Below are experts of layer 3 (counted from 0) of a mixture-of-experts language model. Rows are named router (the router's row for the expert) and show model dimensions 384-447. Each number is 500 + 40 x the weight over its row's rms, rounded and kept within 0 to 999. Numbers have three digits each.
After each expert's rows: "mostly gets" lists some tokens that are sent to it at least half of the time. This comes from a sample of Wikipedia text that the model never trained on.

# expert 21
router:447524501538498510523509489443511550512514506522508458538445505473531528556547499511508452465493551495461516474545535547515472482491588525419552504457609502488490474502530548494474599462511477
mostly gets: " as", "as", "or", " than", " became", " As"

# expert 22
router:515510464542455562447458457589523527518379477560528496550464551447467558539428494453464518428553484548474486489542532517601538477467543504505514478470513558464584464458559531520451489443424463
mostly gets: " August", " October", " March", " January", " February", " September"

# expert 29
router:543489493514442457455455417554528498490447581554528515484446497435466485479487504412454481482479472507457481547522527520521558485578460516487402491452591531454481477485585589475490514441516494
mostly gets: " American", " 2013", " 2019", " 2004", " 2021", " British"

# expert 30
router:491599521524449583504536469506439536474483477496531489576446465505547565494478489425500557467491541567403506461503529518479512389534513410539554513496518483512543484493497494551499588532518439
mostly gets: "zz", "ș", "chel", "hl", "ham", "ez"

# expert 46
router:530484466497497536499422464537459561507476477524511519497526474494484649472547526441414492488548482491429482466525560465483521497512616504493579491469573470486521379488536514483505513490431456
mostly gets: " election", " league", " footballer", " Cup", " League", " football"

# expert 10
router:559444446498528549443430482529464506527499540517561486578469520426447537600456486484490524436513460483488457413560466464450506438451452498474567502489540564403608483478515513441491464483536509
mostly gets: "'s", "'", " new", " more", " most", " National"

# expert 5
router:593542503473483509497503468577518486452453517528584506585482505454436524535447522456486475497543554562516520497470528548454519430487530463443477504475556514525513486477589497518481568517490467
mostly gets: " |", ";", "\";"

# expert 3
router:529515501523459512440465504489452484460584526538498464594441562565519540514515451409495487452545492524440530528455495401494516537386573489526515487478542494472538474516552522439446532452553464
mostly gets: ")", "}", "),", " s", "]", ")."

# expert 17
router:507549452460488521471493486472421459483497510539517471478466469481477499627493475509522417495523518540490509419496481534523493468471508474481467522498496502494529513459586508539425496471524481
mostly gets: ".", "==", ").", " ==", "===", "\"."

# expert 0
router:520511467476513534474449480527489554458582499538516532538493474515446523522517513455446476451495557537450535506525513499538474439444580564468539476454561395489486565481562574486516512469464441
mostly gets: " 0", " 7", " 2", " 1", " 5", " 8"

# expert 41
router:516503489463426539459484457524531522476456505556514470533532553485574490523508472458420497455500582515466523473455533483521543542408519538505524482496501472449506454516640524558527566506553467
mostly gets: "=", "″", "°", "′", " ·", " ="

# expert 43
router:549522451548475504495499505542514514459546533508512413473491544506445511577568462455510530477510469466457484560412471515505475519448463631434530490434454484505551464497530518503484515464513450
mostly gets: " name", " Born", " Year", " Coordinates", " Date", "born"

# expert 9
router:563453475526507476484469499495454514482567553550481489505499500491539524479490456501493442480565484535485469494500558456468479449534550535549459487445544433496490479478589514520446578507488511
mostly gets: " by", " from", " two", " between", " both", " through"

# expert 2
router:488573444494515559531455531557460531525544478522479462527515565487481603477475508482434482486515517479451467456446524522451513526461532507494488493543513487507536465491555498418434479425522485
mostly gets: " police", " health", "ics", " research", "ians", " Artillery"

# expert 8
router:502550491490367553475434472517561518479520522562478487569525545490472548515486508441432562469539475558447538446482545516495528486517639472477541511488576489484534556457548528537483535488521479
mostly gets: "sson", " Creek", "ensis", " Records", "ova", " Holdings"

# expert 32
router:475521504558496513466500461530470491506510496514533451505433509501478546449453449494498498498504535555464495448424544500484513497517459476478497507454576469477563505497459517457508533481554476
mostly gets: " ", " JPL", " %", " FW", " Votes", " −"

# expert 45
router:550518420443481536464492508522427513440491471530509486487537517504496532537455467434446538481552508518509454492534471472481546524441496514478568463479489549421523465476497539469484523479522429
mostly gets: "th", " first", "st", " second", "est", "nd"

# expert 15
router:509520497515519499500411490570483556473474481486551503508482551472476550579419472438493531471543509487438448499526546436458515409508464565509580469525517474455543547446543544536542503479454461
mostly gets: " at", " wrote", " took", " making", " gave", " make"

# expert 39
router:561472483561474561469463497561487509448495540571530476585465541427468547515499553460450520454510496498503533506477505527531514521494618449463468492465563506519518481550530537526522581492430426
mostly gets: "|", "\n ", " vs", "\n   ", " medalist", " *"

# expert 28
router:526518500549453528470465451541521511483489523538524477539495543476435522537499501450480534449525557542466559506488526505508546402516545477474533527491569516471548520480579494493469574454439493
mostly gets: " AZE", " RUS", " NOR", " GER", " ENG", " JPN"

# expert 37
router:604557508515516524544484519511500472475481564526493490550459560484415493489486474508517540475562526510498580525445606495565485463516432566517432469412515494475532483418558510517480445550442536
mostly gets: " of", " for", " with", " to", " into", "For"

# expert 27
router:569541502467478512487492527498481563508530538551529493483425502487446509523482523473465545471506505499465557454554500471520462439499509550464426464514524495508495521466556512533461521522550543
mostly gets: " and", " or", " but", " &", " However", " though"

# expert 31
router:516573521508454506434434415468441538437508517509505465488560556489486519593395462441484525513568518491518557463518510554517518457462536531504432480465520520543529469504559496434481547481485477
mostly gets: "00", "000", "9", " 100", "4", "6"

# expert 25
router:476583528493489514480460489520493521508454554529490457544518551499464551524457454405477454430486487526450535453488548483522491562468577502477484460506456538509578468495516503488399504397502501
mostly gets: " film", " films", " aircraft", " research", " construction", " systems"

# expert 6
router:528547474509451543465467505552540520502421494524503469553533508483425560523492471446443513471531513559449486501474535515500534447472612502504556498503543519472563494484555548500465527428487532
mostly gets: " wanted", " attempts", " actress", " lack", " ban", " asks"

# expert 23
router:511481501591461559432474506507509504459585572563501427513503563477500485529478486395478500477507476556442537499503456465574540416476547465457477506447500471432558541468481588574478570516540520
mostly gets: " York", " James", " Texas", " Charles", " John", " William"

# expert 47
router:527509474479459561485498452548524529498462526554521464464462476496505489519538519566427496496525545508450499527468540474530536610458523474446483500508533487491504485431520478478498584459533486
mostly gets: "A", "S", "T", "R", "E", "G"

# expert 16
router:473518531479478559411486474527451481486460495547487545622523525480468578591495503442448506451552477551432530456506523540490446527488528513489534466505463558499576499485491553523387515463510513
mostly gets: "orm", "arl", " und", "rom", "{", "eal"

# expert 33
router:507547512445442473432498512486427555466514484528488497520497504496476513454439472418476593495524499516449494490464506568513561487467482584460502508443549482469506453522545522535520592465501473
mostly gets: ":", ";", ");", " /", " —;", "):"

# expert 18
router:570581508496492513418438485442405501488504496539525422470625540502483479527447454469502510461558510446453527486518497514524480488475462537516464474496464520470520521501558563540417512485486466
mostly gets: " it", " he", " have", " had", " him", " they"

# expert 7
router:592491385494496538508534482542528492495468604565545472561503470518484525569438469501501455452543548455485579437421529480465519462496507466444447393446535507443576483433544548534492573466526440
mostly gets: " the", " a", " The", " his", "The", " an"

# expert 4
router:527455479530448509519474422482566548507509553497495448519488457524524569524460509502403480481531538522483484445524542477505518456557448514538477535485554493512571368487490489499530546431426432
mostly gets: " MPC", " Spacewatch", " Kitt", " Candidate", " %", " FW"

# expert 14
router:529530472512400477514503446518520540470508551517484484548524481481502508510457541413482523472572517478397492476462504531539486481422466472502518455412541465527493505478523469548508507502487525
mostly gets: ",", "),", ".,", "',", "\",", ",\""

# expert 24
router:549540498532431547458452457546538526478579498513530465556509526466460527562440508407460501467559544547460494473499529494571514452460569381494517496454563482456566466476555530493469547482460484
mostly gets: " Valley", " 1888", " island", "gn", " District", " stadium"

# expert 12
router:520536476544448525396419484492506492452544501542551436526547514508481502476420504505467439461500497470458482474566453474456515535510549500478503448511488476478443566512487511490462497505465537
mostly gets: "ium", "ric", "ic", "e", "a", "el"

# expert 11
router:533462535530497509491424480575485490435519510530517502523475493524399486634491499430497465398566595522472503473603521484511497474475545517495514446483552514505467519511515455503451528378509451
mostly gets: " in", " In", "In", " during", " World", "==="

# expert 44
router:540555514458529519496523484507489515487483512531548488549539548410419449548479530511484519484501533518405552489423497480478499542463499438477417485518511543452483527506562560468514537472528457
mostly gets: "-", "Scientific", "‑", ")-", "|", " Cinematography"

# expert 1
router:537528472489491506497499586483449532479511490517540487490512540519525515500500426396379412474547462511421492390517569503548581421452587482516522530475482469447566525512483539472443520440505472
mostly gets: " years", " President", " Minister", " son", " days", " father"

# expert 26
router:496542551525541490412459495487469526474479481513505438519438570437458551512507460468471464465483491514489582478462491559510487456442548537470477495484481505508523479523484525493402518446446509
mostly gets: " well", " reported", " similar", " able", " According", " according"

# expert 42
router:491500493504438519463490547530459499491468589518513521476531474489482516437510406498444525460562536498461541537537498526492508532434532467493496503441580536503451552506519525510478512486509456
mostly gets: "–", " (", " –", "/", " -", "("

# expert 38
router:571555486546464569473512529539501547465583495543549464536562491493435502540480483374477500406487492560459526492541457523551541519522513562483508415493438557423565518470515520454485498441477470
mostly gets: " T", " v", " f", " w", " Dr", " Sh"

# expert 13
router:527491475488459518448504322491558484497491455545487498449496526549470502490448487522421512481462495599485484506511500470529536543474509504506525488431528462434540510409587550540498451491526505
mostly gets: " de", " von", " di", " De", " Sri", " São"

# expert 19
router:540571500573453512442461483547557487506502513546516486557503530503475552472509484519462526449538537585474526463465552507491540498500526581497507482487573500519517498498560519503494531454513482
mostly gets: " ?", "の", " Ltd"

# expert 20
router:495545452537458562513501469471550525459486538519535449472450512511492555561478498468410553456520506567458445488543510458543568533508494493497512490467543554453590464442550561454483488463481481
mostly gets: " United", " New", " South", " West", " East", " Air"

# expert 34
router:519509504447487498483467435466479525488488583488513451556456488471502481544413526462475455463492601505480483520513587521472497385568568538524488483513560474526478466456576545478494494511496447
mostly gets: "\"", " \"", " I", ".\"", " '", " II"

# expert 35
router:519531501462444519473477494502504489517538510526474509514454504443535438540477451517475438487558476525489548523604476524452475474459515486493509494491573478503524568532521485506442512494529470
mostly gets: " that", " which", " after", " all", " who", " where"

# expert 36
router:489534508435518474507533523468484508490508524530468488543521523510403567488508546471463552506515559554491514521413469463456497564405580515481454506447487445445514460469475460514436522528493409
mostly gets: "′", " JPL", "°", " MPC", " UTC", " Clade"